From a checkpoint of a small mixture-of-experts model trained on Wikipedia: 474M tokens.
Below are experts of layer 11 (counted from 0) of a mixture-of-experts language model. Rows are named router (the router's row for the expert), gate (a neuron's input weights, with its number), up (a neuron's input weights, with its number), down (a neuron's output weights, with its number) and show model dimensions 0-255. Each number is 50 + 12 x the weight over its row's rms, rounded and kept within 0 to 99.
After each expert's rows: "comes after" lists some tokens at least twice as common just before its tokens as in all text; "raises" lists some tokens whose logits its average output raises strongly, later layers aside. This comes from a sample of Wikipedia text that the model never trained on. Tokens count by the router's weight.

# expert 9
router:37 54 50 36 65 34 47 58 59 44 55 36 42 49 43 51 56 35 48 09 26 49 47 50 64 41 55 46 33 50 43 39 50 28 30 41 36 33 43 24 59 66 44 59 55 44 58 32 53 60 38 53 41 40 30 56 70 69 48 40 73 60 69 30 79 42 84 49 48 71 27 73 36 49 50 51 56 50 61 48 52 57 44 49 54 40 53 39 71 41 55 31 49 57 43 37 68 51 62 55 45 42 36 37 51 56 53 39 28 64 35 41 51 55 49 51 54 50 46 42 56 59 23 42 36 50 67 49 42 51 82 35 44 42 49 45 67 71 29 24 56 55 55 56 56 54 52 46 43 62 43 53 56 53 62 73 57 62 60 59 32 54 52 48 41 63 52 40 47 57 41 34 53 42 44 35 27 54 61 47 42 51 47 53 52 47 43 57 41 40 67 45 35 52 63 47 60 62 40 48 27 67 30 51 69 60 56 47 47 38 36 35 57 64 51 59 42 74 45 44 54 61 76 38 44 55 64 37 55 55 43 65 51 60 47 38 29 58 49 27 38 49 55 68 52 54 35 42 72 33 37 33 63 42 42 43
gate0:40 58 69 50 52 83 52 58 41 35 63 59 61 40 42 59 22 60 37 62 34 51 57 62 39 58 42 34 38 58 54 52 58 58 41 40 57 48 56 49 23 43 51 48 56 47 68 60 54 64 62 41 33 70 78 40 61 52 36 70 48 53 61 67 53 53 59 34 41 37 48 48 34 32 28 36 51 33 57 49 39 37 45 43 39 25 60 81 55 39 49 46 48 29 44 48 35 44 42 33 53 69 28 64 47 53 51 57 54 40 65 44 45 51 72 47 44 41 75 39 60 40 46 51 63 58 49 48 38 59 33 55 50 49 67 59 43 73 51 63 45 56 56 48 70 77 38 44 42 51 57 63 52 36 30 47 56 35 38 69 70 55 63 52 44 64 65 73 49 52 41 41 43 44 58 27 60 29 35 52 62 32 33 46 43 46 33 46 59 46 55 60 67 58 53 48 45 63 57 34 42 14 77 33 45 41 41 65 49 33 44 54 49 61 48 48 41 40 62 56 48 50 35 59 76 54 39 43 44 49 43 58 54 54 58 58 42 47 74 49 64 41 42 60 31 46 63 45 40 45 71 74 48 46 40 61
up0:49 33 45 55 62 43 47 43 37 66 54 40 61 56 66 46 63 39 81 59 64 52 58 36 58 52 58 51 44 38 56 72 59 41 41 77 34 44 21 54 69 31 44 49 38 60 47 46 71 56 54 54 63 30 53 56 54 40 52 34 60 48 49 38 47 38 45 41 58 43 59 66 43 44 76 51 40 56 42 63 48 74 61 35 57 58 45 38 44 60 45 42 23 47 30 53 44 66 57 47 58 53 40 43 60 55 36 42 56 31 33 49 51 62 49 32 63 67 53 67 52 70 52 69 34 34 35 43 67 35 54 65 45 15 45 60 70 31 59 36 64 34 38 50 34 43 51 31 25 42 49 67 56 55 80 68 40 53 63 51 52 33 39 47 41 34 35 36 52 58 61 71 51 41 69 64 38 55 47 64 55 62 52 45 49 54 31 52 22 27 32 61 37 54 52 42 50 43 40 59 42 54 57 42 53 43 40 42 45 63 33 63 40 43 63 62 59 52 34 68 47 59 62 52 25 29 35 49 54 54 47 51 48 55 33 52 50 54 41 53 52 29 49 48 59 71 43 50 50 51 55 33 43 27 54 61
down0:60 41 48 53 38 30 40 62 40 47 47 42 62 91 24 66 54 30 57 56 22 53 39 56 46 42 41 53 64 47 51 60 41 27 48 54 59 69 75 71 47 29 42 32 30 49 35 47 42 51 47 45 74 40 50 39 51 41 42 59 39 46 46 41 54 49 46 63 66 46 41 33 47 41 55 41 26 47 76 72 58 62 41 49 56 58 56 57 33 62 31 48 38 37 63 63 73 52 45 44 50 66 71 57 55 49 35 39 42 58 26 37 54 62 41 60 47 55 47 53 74 41 47 53 53 58 51 41 50 52 42 45 51 59 62 65 56 57 76 73 72 44 52 37 48 50 25 38 67 49 56 45 41 57 49 36 32 49 37 49 49 34 39 44 70 47 40 54 58 32 45 57 59 44 54 53 53 61 39 54 37 35 34 60 36 25 59 46 59 43 33 69 56 61 43 52 45 36 24 48 41 68 59 46 44 55 67 62 48 36 48 49 53 77 57 31 39 32 47 55 40 49 65 52 52 47 51 59 49 52 27 44 66 47 32 41 35 51 50 67 39 39 48 65 72 48 71 58 44 58 63 61 43 65 60 73
comes after: " |", "|", ",", " in", " the", ":"
raises: "1", "2", "3"

# expert 1
router:39 41 62 49 78 41 63 51 55 77 38 47 26 63 56 61 39 46 40 58 35 48 47 63 56 49 64 58 68 65 58 62 51 48 68 57 50 69 39 44 47 65 56 47 63 19 51 49 50 36 41 49 41 55 32 59 55 52 34 40 49 63 65 38 59 54 53 45 65 36 29 74 42 48 51 48 72 39 53 39 40 46 32 24 79 50 64 45 58 53 52 52 73 54 36 45 58 45 51 57 49 71 50 57 33 33 70 28 42 60 53 43 76 56 45 50 45 49 40 45 42 69 77 43 55 45 65 32 42 48 50 61 51 56 47 65 55 49 34 38 55 44 55 39 51 67 40 51 50 48 34 49 42 52 45 60 62 74 55 44 48 51 33 41 48 36 46 46 53 52 56 36 29 38 35 42 30 59 43 50 36 52 33 56 51 52 55 42 49 33 41 56 32 65 63 58 46 64 61 39 41 81 52 41 58 67 48 57 43 25 42 44 29 84 43 65 49 15 47 57 38 59 69 29 65 48 58 63 58 44 38 42 54 44 60 40 42 46 46 38 68 41 53 52 70 45 51 47 58 33 35 74 46 43 34 40
gate0:56 60 54 51 40 53 62 65 33 86 60 51 66 52 53 45 34 40 55 43 56 43 57 55 53 53 44 47 64 66 58 43 82 61 33 48 52 52 43 29 59 64 74 53 61 17 63 52 49 45 53 44 64 72 47 43 58 47 47 63 42 50 61 49 57 47 57 43 41 45 26 41 46 57 46 68 28 58 55 63 60 59 61 48 53 32 54 44 60 59 45 50 42 37 60 59 57 49 36 41 59 71 31 34 39 59 58 52 43 51 53 43 44 53 65 43 70 68 45 47 54 75 66 60 34 55 35 45 75 62 45 72 43 45 31 65 46 58 54 37 30 90 42 50 47 52 46 40 55 56 29 52 30 60 59 30 63 45 38 33 71 62 55 53 40 58 56 36 46 46 41 37 47 51 56 68 39 56 33 61 31 44 37 51 62 57 57 37 47 55 45 57 57 60 53 65 56 18 51 31 54 37 62 50 37 36 64 55 25 35 40 40 56 54 51 26 46 51 46 54 57 69 33 43 39 56 58 22 63 56 52 67 53 47 59 33 67 62 32 42 36 37 47 57 48 68 70 57 51 42 61 38 45 44 39 37
up0:38 46 66 56 32 59 70 67 26 68 66 38 42 62 41 65 49 41 51 36 60 26 43 40 61 50 56 50 57 62 51 42 63 70 27 57 60 56 50 42 63 58 62 53 49 29 40 71 51 37 39 47 56 70 43 41 69 39 39 42 39 41 52 57 22 59 65 48 63 52 26 38 34 60 44 59 28 57 53 49 49 73 73 49 48 26 47 45 65 65 38 66 20 59 39 64 65 67 51 37 62 66 45 36 40 47 33 56 55 59 50 47 41 69 46 36 49 76 66 53 49 47 58 51 36 52 47 33 67 52 48 48 39 45 35 50 43 60 60 40 30 61 44 46 45 44 53 47 65 45 58 47 38 70 58 61 51 41 38 55 60 53 55 22 34 59 49 42 70 26 25 44 51 48 57 53 43 61 34 37 29 45 41 36 31 56 54 35 55 43 54 42 57 51 42 41 46 45 68 48 62 57 50 44 39 58 52 62 48 50 38 27 45 63 40 50 57 57 39 63 39 46 24 47 33 70 66 45 44 44 39 60 48 32 64 34 49 50 44 46 47 25 53 55 30 51 60 48 65 20 40 39 57 43 32 38
down0:69 73 45 59 49 38 37 45 41 38 48 46 57 51 52 54 32 48 38 43 48 69 51 79 44 60 53 55 48 63 55 76 64 34 53 57 47 48 39 39 64 56 68 46 58 56 75 38 63 61 56 60 29 19 49 39 54 67 39 79 53 48 66 69 45 61 50 44 63 42 64 14 50 49 43 45 77 59 45 59 23 18 51 52 65 29 34 47 57 44 61 54 33 44 64 40 58 41 50 40 29 67 57 62 55 68 48 48 37 47 44 37 38 64 48 57 41 59 54 50 52 49 31 50 33 57 71 65 73 46 53 56 63 36 48 35 59 54 35 65 43 47 47 49 50 56 36 48 41 55 39 35 51 49 49 61 46 51 38 55 44 63 52 67 42 55 34 47 44 45 41 55 49 38 49 39 40 38 57 36 44 54 42 58 47 51 41 49 58 67 54 41 34 19 38 61 44 37 48 48 64 00 32 43 41 63 27 37 53 61 43 42 62 58 65 41 48 45 52 46 59 55 19 63 61 49 53 43 47 50 49 44 50 51 49 78 54 42 55 38 56 53 75 54 45 53 64 54 41 56 35 55 62 52 38 59
comes after: " the", " a", " his", " The", " their", " her"
raises: " and", ",", " in", ".", " (", " |"

# expert 22
router:51 42 54 34 68 56 44 55 36 49 57 32 44 54 36 66 54 51 52 36 46 62 45 59 69 41 59 51 46 70 41 25 48 44 48 34 54 51 53 49 52 50 54 41 97 53 49 37 60 75 24 44 51 56 36 54 61 36 47 40 58 34 55 43 61 62 68 63 65 73 43 61 46 61 71 47 74 61 48 46 84 52 36 43 44 35 73 44 62 45 66 50 62 80 67 56 68 50 37 39 41 47 47 35 57 47 40 46 37 49 43 54 47 56 41 58 55 40 49 59 39 60 65 53 46 54 60 63 48 48 61 43 38 52 44 62 62 58 28 64 27 60 40 36 52 39 44 31 37 63 56 43 49 46 52 46 59 46 50 50 50 49 36 23 59 36 44 45 58 42 34 33 59 29 43 65 19 62 42 65 60 45 32 68 38 56 58 46 48 38 44 58 39 69 61 67 50 57 71 33 37 70 62 47 59 47 54 53 59 39 50 40 50 71 47 47 40 29 32 54 55 45 86 45 42 56 41 43 43 54 45 37 46 57 34 41 38 55 54 33 49 45 57 71 78 54 46 36 53 44 52 48 57 34 51 29
gate0:43 58 51 59 51 51 61 47 11 48 51 61 49 31 64 22 51 54 53 52 54 31 43 59 14 55 43 40 68 39 68 54 35 52 50 41 48 39 45 50 39 43 57 19 39 64 51 57 55 40 63 47 23 48 44 60 66 25 50 61 56 53 45 47 44 27 65 43 53 61 57 50 61 58 45 48 52 64 20 50 48 58 54 54 62 50 28 64 43 50 56 83 42 50 46 39 62 31 48 43 50 26 55 56 44 52 66 48 45 46 36 49 45 28 45 56 60 37 54 59 23 36 47 62 30 49 38 56 57 54 52 55 43 37 67 55 67 78 56 49 30 63 43 49 46 64 67 62 77 52 53 33 41 50 41 54 71 33 78 50 49 68 46 45 29 56 52 42 60 72 56 52 34 55 44 52 35 60 51 41 55 46 33 75 64 29 29 40 62 73 70 47 43 51 72 50 51 81 42 56 56 62 47 46 58 44 36 56 53 53 54 42 64 65 50 44 59 54 45 42 42 49 56 54 44 48 55 53 74 52 52 58 47 38 42 52 62 41 46 50 57 17 43 52 37 45 53 51 31 60 67 51 42 41 56 46
up0:22 43 51 56 32 66 72 48 58 58 52 43 35 51 58 41 41 63 44 46 35 65 50 52 40 39 43 56 45 37 40 69 53 74 44 51 52 56 53 43 49 65 43 41 70 58 39 55 45 36 44 57 58 51 57 35 41 58 56 61 56 37 58 50 42 54 18 67 41 36 42 47 57 52 63 61 39 31 51 37 47 48 48 33 30 36 60 50 38 55 67 52 63 71 57 62 30 65 55 39 23 67 52 37 62 52 46 84 58 49 68 51 37 47 56 50 48 55 55 52 55 58 61 50 30 58 50 58 59 46 52 45 52 35 41 50 61 34 51 33 81 49 61 41 60 51 50 50 55 54 67 43 65 44 40 41 14 53 25 43 55 42 47 65 52 51 59 67 46 47 69 62 71 61 83 40 67 31 46 45 35 62 50 42 40 59 65 27 46 58 52 35 75 37 43 39 46 42 33 49 31 75 34 54 46 68 46 47 61 47 42 46 33 58 35 44 48 74 64 47 50 39 60 52 57 59 52 54 46 71 64 55 64 67 55 56 36 65 38 71 48 51 65 36 79 56 44 43 43 49 45 55 52 75 49 66
down0:63 85 40 43 38 64 44 55 45 51 39 41 75 42 48 48 80 56 34 54 48 74 64 52 59 74 44 75 67 40 62 42 41 33 38 66 44 41 51 36 71 42 68 42 57 69 57 64 39 44 52 62 62 46 51 52 61 65 55 47 25 55 59 53 54 51 61 50 60 51 55 65 45 66 56 64 38 61 49 59 61 38 30 42 44 33 49 46 57 56 65 41 65 49 49 43 58 52 60 45 63 61 51 44 32 49 41 53 43 56 77 26 57 67 59 65 38 36 43 53 54 45 56 36 41 28 43 50 41 54 46 62 37 66 50 53 46 53 32 59 57 58 38 54 60 34 38 65 45 63 57 36 29 32 60 69 37 67 32 45 64 47 45 48 39 46 23 58 36 31 51 62 48 58 43 51 64 48 61 62 43 52 53 68 52 61 50 54 40 48 45 33 66 42 55 35 49 40 57 38 22 98 47 54 36 45 49 67 55 55 57 57 50 49 55 65 67 49 63 71 84 45 65 55 40 48 58 41 48 41 48 52 68 60 32 77 46 43 66 54 57 48 50 39 56 48 30 64 52 51 53 56 54 51 53 63
comes after: " |", ")", ".", "---|---|---|---|", " information", ";"
raises: "-", "|", "\n", " ", "===", " |"

# expert 20
router:54 23 44 34 55 58 64 50 40 53 40 43 32 42 60 56 43 38 49 60 55 58 54 53 58 48 34 55 41 55 57 41 65 35 52 67 46 50 59 42 49 80 52 64 51 28 52 33 52 54 39 52 46 59 50 62 47 69 44 48 56 45 36 50 60 42 62 52 63 76 41 57 58 44 55 54 47 48 27 68 65 49 37 45 59 38 55 23 58 57 52 61 51 55 54 58 53 41 63 52 34 60 41 32 34 39 80 48 38 49 44 47 60 46 53 59 44 35 29 62 52 39 55 42 31 53 59 44 41 47 45 45 43 44 41 55 56 64 53 57 41 31 74 61 42 72 49 62 30 52 50 29 58 70 51 62 66 36 57 42 47 32 43 38 64 16 47 70 56 41 51 42 30 51 54 57 32 59 38 40 39 53 45 54 51 45 44 49 57 48 65 39 55 59 65 52 41 61 69 39 39 77 37 63 87 44 52 56 41 40 51 69 36 62 66 51 25 24 39 51 46 39 99 29 49 33 41 64 60 57 45 54 45 48 38 49 45 29 59 60 55 45 54 49 53 45 42 40 86 36 48 49 45 51 46 41
gate0:36 71 44 43 40 51 40 33 50 36 51 53 34 24 43 45 46 44 43 46 75 52 49 49 51 05 42 56 62 27 55 59 64 54 49 59 54 38 58 43 16 35 51 65 64 56 43 61 69 51 54 40 64 55 42 45 34 69 57 65 50 46 37 52 53 64 56 56 55 52 55 68 62 58 48 47 57 58 77 49 66 75 37 51 53 59 57 65 51 65 61 24 48 46 47 55 58 59 31 37 34 58 58 31 38 51 29 39 44 15 49 33 68 57 57 63 38 39 63 61 62 58 54 65 78 53 43 53 62 46 52 67 39 54 47 43 59 45 35 54 73 46 54 65 63 49 65 45 41 64 53 33 38 67 58 57 42 45 38 41 62 62 45 67 64 46 32 57 46 32 58 55 35 50 42 75 54 48 56 60 59 49 63 53 64 46 41 40 54 50 47 61 40 54 50 36 37 46 40 69 32 64 67 72 44 38 28 68 43 31 28 53 47 45 51 66 39 58 51 50 48 49 70 41 58 61 41 58 39 41 43 50 65 39 58 50 59 74 51 55 24 37 46 55 59 67 49 49 47 53 74 44 54 48 61 43
up0:68 32 56 53 49 31 53 61 52 48 45 41 44 72 43 60 38 66 71 61 20 61 43 39 54 73 57 53 55 50 67 53 39 52 60 20 31 33 44 33 58 42 60 53 40 54 48 41 31 56 54 38 38 62 52 55 53 54 41 43 40 70 60 53 51 30 57 20 44 56 47 49 55 36 32 29 58 53 42 48 38 38 50 43 56 44 49 43 65 44 52 49 37 25 56 49 44 28 68 70 60 64 38 65 47 44 59 63 54 74 47 60 43 29 43 47 58 56 45 54 43 69 59 49 34 60 51 24 40 53 62 33 76 58 57 58 49 35 80 40 49 74 59 53 55 48 47 47 73 44 38 60 64 35 43 50 36 59 49 60 32 30 46 54 54 51 66 44 51 73 61 46 64 69 56 22 48 57 51 53 26 48 35 50 49 42 45 54 36 57 58 50 58 39 43 61 31 41 28 27 76 40 71 62 45 49 53 49 46 51 64 45 48 41 28 66 45 49 44 50 50 29 36 55 52 57 58 27 47 52 23 55 58 73 48 35 31 61 36 58 53 57 48 52 39 57 53 54 48 37 71 37 41 55 43 50
down0:32 58 45 34 46 44 57 39 53 30 56 41 33 56 45 49 18 59 59 79 64 66 55 30 51 50 68 51 66 55 50 51 40 41 55 21 62 64 46 59 47 61 46 50 75 71 52 53 47 34 69 47 49 78 44 62 60 55 26 49 55 51 61 48 40 51 55 58 30 48 53 43 66 45 50 49 39 41 57 73 32 42 23 50 55 43 48 54 58 64 39 72 33 50 53 55 38 38 56 34 48 20 62 69 52 81 90 33 54 45 62 48 38 65 55 50 46 66 53 67 55 60 41 49 55 57 65 62 59 60 57 34 56 54 48 55 37 63 33 52 54 40 46 64 29 56 45 74 37 51 53 31 70 47 39 30 63 52 61 59 44 47 47 42 60 44 51 39 54 75 46 55 57 42 61 63 58 60 63 53 38 37 48 53 69 40 55 32 57 43 43 55 41 54 46 45 48 48 61 37 27 76 56 57 66 55 52 56 59 53 42 57 50 48 35 31 61 51 59 61 60 56 35 65 66 41 46 61 70 63 47 32 51 49 43 50 60 62 51 74 53 46 55 25 48 46 47 50 47 50 37 54 53 21 35 47
comes after: " |", " ", "|", "–", " S", " R"
raises: " |", "s", " (", " ", "or", "–"

# expert 7
router:38 52 64 43 62 60 48 39 45 52 54 54 48 47 56 53 33 40 47 66 46 68 51 56 39 47 54 41 51 45 63 46 42 50 56 43 48 41 55 55 53 86 48 55 65 44 32 44 38 47 37 47 58 50 41 69 45 66 54 43 62 65 61 33 56 68 72 41 61 65 59 70 47 45 76 41 50 76 63 52 69 31 33 49 62 44 60 60 66 53 52 58 78 41 53 36 46 36 24 61 43 52 24 51 55 41 64 40 35 52 52 54 40 50 43 59 50 31 52 20 62 45 71 49 25 59 38 25 46 39 53 55 31 68 52 48 59 39 39 52 55 71 52 54 59 64 64 37 38 69 61 41 35 51 45 61 58 53 58 40 52 60 69 39 65 20 51 49 75 51 30 36 59 42 48 63 47 58 37 36 37 48 45 35 39 53 55 53 58 37 50 50 55 61 61 72 54 47 47 45 20 69 57 62 62 53 61 62 61 44 58 49 42 48 41 59 33 44 51 35 45 50 76 43 49 66 37 66 65 54 35 52 66 49 52 42 31 74 48 34 57 30 55 67 85 40 50 39 52 45 53 71 57 48 52 61
gate0:26 64 45 49 35 62 80 65 50 38 54 60 54 56 47 58 45 55 74 62 41 63 58 57 58 35 50 64 54 65 57 53 42 52 56 48 46 53 37 42 51 59 60 45 56 51 68 70 52 52 33 63 48 51 69 62 43 62 57 44 43 57 55 26 34 43 24 33 47 81 44 65 38 40 63 40 44 51 59 47 63 58 50 48 24 55 45 51 45 39 50 47 51 27 43 26 38 39 56 64 37 63 44 40 60 36 62 48 46 41 43 69 40 83 38 41 61 38 44 51 46 52 57 30 24 44 45 35 49 55 59 36 60 54 52 44 74 55 74 49 49 47 55 50 20 43 56 54 41 32 54 52 47 49 52 45 70 56 66 42 35 43 51 52 36 45 41 30 37 47 52 40 59 20 37 37 36 49 55 22 46 57 59 29 31 49 53 52 57 49 56 68 57 57 50 65 38 55 51 52 45 60 59 49 62 47 21 62 71 56 66 40 57 45 40 52 35 42 28 34 54 48 53 72 38 44 50 58 37 65 40 70 57 34 49 26 46 42 54 09 43 46 57 54 66 54 33 44 53 30 48 41 43 51 58 44
up0:49 54 50 59 42 44 62 55 53 26 57 56 47 42 49 74 42 57 60 48 49 39 46 34 23 50 56 51 66 36 64 58 39 57 52 46 41 48 39 52 46 49 38 35 53 48 58 69 32 47 48 45 45 43 35 42 60 59 43 60 54 68 34 62 41 44 47 48 39 64 34 40 47 47 25 51 39 63 40 53 53 68 46 56 31 44 66 35 47 48 34 53 38 38 43 35 44 49 45 72 40 55 48 61 41 47 23 46 58 29 46 55 67 40 55 49 67 46 19 38 55 50 52 39 44 60 34 33 58 52 62 42 49 30 63 56 34 49 58 40 50 47 53 47 45 59 42 60 40 53 73 23 48 46 56 47 84 53 61 65 54 48 73 46 34 47 37 75 45 37 67 48 33 32 45 30 44 65 36 74 42 69 57 63 69 69 48 43 44 33 27 46 42 72 54 48 49 40 34 42 23 19 44 73 48 66 61 46 61 61 46 52 54 50 74 60 37 49 64 56 30 82 56 74 44 39 51 64 49 45 35 68 49 57 57 41 55 46 55 51 72 44 55 43 66 46 51 41 62 42 65 38 45 34 28 45
down0:44 61 24 52 81 41 49 36 62 61 55 41 56 28 49 52 23 62 50 50 56 57 45 52 47 52 43 57 35 57 42 59 24 30 26 53 76 50 53 70 45 65 33 48 47 48 59 62 39 48 68 54 58 59 26 49 51 23 18 51 42 58 43 45 55 47 50 24 54 64 67 67 61 35 47 46 75 51 39 67 55 50 44 39 53 40 39 71 68 65 53 27 44 55 36 63 38 71 48 30 46 71 56 49 40 54 43 60 46 49 42 60 60 64 64 53 56 49 58 44 45 62 50 47 46 35 64 54 41 60 34 52 40 56 42 42 56 31 43 33 61 27 48 56 49 51 58 59 49 29 54 64 51 39 52 53 52 64 57 51 60 60 62 57 65 53 48 48 48 43 43 58 47 39 57 42 38 56 44 60 63 40 48 35 50 27 18 53 67 53 38 41 35 45 52 75 73 55 29 34 58 10 48 50 61 62 44 40 54 61 37 51 60 50 54 40 52 51 47 53 49 59 58 47 36 37 52 13 44 71 51 37 58 55 60 56 44 72 49 49 53 47 50 54 48 64 40 29 64 35 63 49 49 46 63 70
comes after: "\n", "==", ".", "===", " ==", " ="
raises: "-", "\n", "B", "A", " and", "M"

# expert 29
router:47 46 57 52 64 42 52 58 41 49 59 49 23 46 61 76 52 32 36 40 44 50 60 57 68 67 65 36 43 65 58 53 63 29 50 33 41 73 61 41 55 64 62 53 56 42 53 45 31 59 21 48 41 59 45 70 26 63 49 46 82 73 73 37 69 45 54 39 52 50 42 61 67 37 46 44 59 58 46 57 56 64 46 50 63 30 47 43 64 44 64 54 50 62 39 53 42 56 49 45 70 66 33 34 61 56 49 45 57 51 37 36 34 40 45 38 45 49 53 53 49 57 35 41 43 47 50 50 40 38 70 59 45 53 47 44 61 53 14 54 59 54 50 40 36 73 67 34 39 48 51 48 54 43 59 55 79 65 55 54 46 40 61 42 48 32 49 52 64 27 34 35 46 47 50 46 51 70 36 28 51 40 53 61 32 67 48 37 42 41 63 32 22 52 59 62 54 57 66 42 36 63 21 54 96 55 39 63 55 48 45 40 62 72 53 61 46 47 32 52 46 60 69 50 57 73 48 59 44 49 51 61 62 49 57 54 30 45 38 47 63 60 47 61 60 47 54 36 65 61 46 47 56 48 61 49
gate0:59 32 52 40 41 66 36 55 37 54 55 60 56 67 47 60 74 44 66 52 53 84 39 55 40 60 38 52 49 49 60 47 59 38 51 69 56 29 53 41 60 64 47 47 48 59 46 61 54 50 41 45 28 34 67 38 41 63 72 60 56 44 54 50 53 51 52 28 54 56 69 57 36 43 33 53 61 48 51 72 44 60 36 48 49 67 50 27 43 46 68 48 51 50 65 45 65 50 53 51 36 55 20 29 42 39 58 51 46 53 46 47 45 55 49 46 53 47 51 49 65 70 50 52 52 50 51 74 39 60 52 41 50 33 65 72 45 67 27 48 42 56 41 80 41 70 57 68 70 31 42 50 40 59 55 47 53 63 47 73 61 49 46 36 54 49 33 55 60 52 55 40 70 36 58 67 54 52 57 61 27 42 36 48 71 63 54 58 65 27 36 56 59 56 52 43 59 46 21 48 31 50 50 50 72 26 54 66 59 34 52 51 69 74 45 60 61 45 35 25 77 45 45 59 44 30 55 57 46 69 55 46 47 65 66 40 59 47 50 66 34 64 51 63 45 33 45 56 62 43 54 39 36 54 48 88
up0:64 46 66 42 56 52 34 42 47 77 40 54 48 59 52 71 63 45 36 43 22 53 66 64 38 61 39 42 51 51 41 40 83 46 44 71 47 48 30 40 45 51 37 43 57 55 36 45 54 40 70 51 62 42 40 44 41 33 63 46 52 45 36 48 78 54 33 48 50 43 60 57 28 42 49 58 58 45 21 60 37 50 49 54 55 42 48 44 39 54 70 51 67 54 53 48 43 41 61 47 45 49 43 47 42 34 48 42 36 43 34 26 45 70 42 56 29 31 64 41 51 53 55 54 52 53 50 72 54 58 47 42 43 57 58 55 72 57 43 54 54 43 44 73 46 67 67 63 75 54 43 47 61 60 46 52 38 77 50 46 40 33 50 38 58 65 71 42 44 50 67 76 71 39 43 46 50 59 54 62 32 47 51 54 80 39 60 65 33 36 54 50 50 43 66 38 77 37 43 57 57 60 64 64 57 51 45 50 74 51 50 57 61 39 48 44 70 71 58 50 75 52 32 31 36 35 45 62 50 49 53 54 58 51 86 77 67 51 43 51 56 32 37 59 51 45 26 66 58 47 40 54 27 49 42 57
down0:41 33 39 34 49 49 41 81 38 47 42 48 37 52 48 42 51 69 61 53 47 75 42 33 42 53 46 61 46 35 54 60 67 53 49 29 50 65 50 36 48 55 38 30 67 54 63 64 48 36 50 47 72 23 51 30 38 65 54 43 48 51 87 40 55 65 41 45 49 53 69 41 52 50 56 58 31 50 48 59 54 41 36 42 73 75 51 67 56 57 56 41 44 53 70 55 48 33 63 62 32 66 62 41 51 71 42 54 49 47 55 50 49 54 52 48 49 52 67 44 52 54 59 48 45 38 54 54 41 30 58 25 67 58 76 50 62 36 69 45 81 57 73 62 26 53 47 43 45 51 35 63 52 63 50 42 44 50 33 53 45 53 31 59 48 61 59 70 43 56 36 52 70 61 53 44 46 41 53 54 49 55 50 66 54 49 34 61 39 70 42 83 56 46 57 43 43 39 51 52 24 32 55 42 71 27 48 49 39 46 41 39 53 52 51 44 61 74 57 62 48 64 52 55 44 44 31 43 41 60 49 61 57 49 59 56 40 32 28 74 42 38 34 43 22 45 66 67 44 48 62 53 64 22 44 42
comes after: " |", ":", ";", "|", " de", " /"
raises: "1", "2", "-", " ", "0", "3"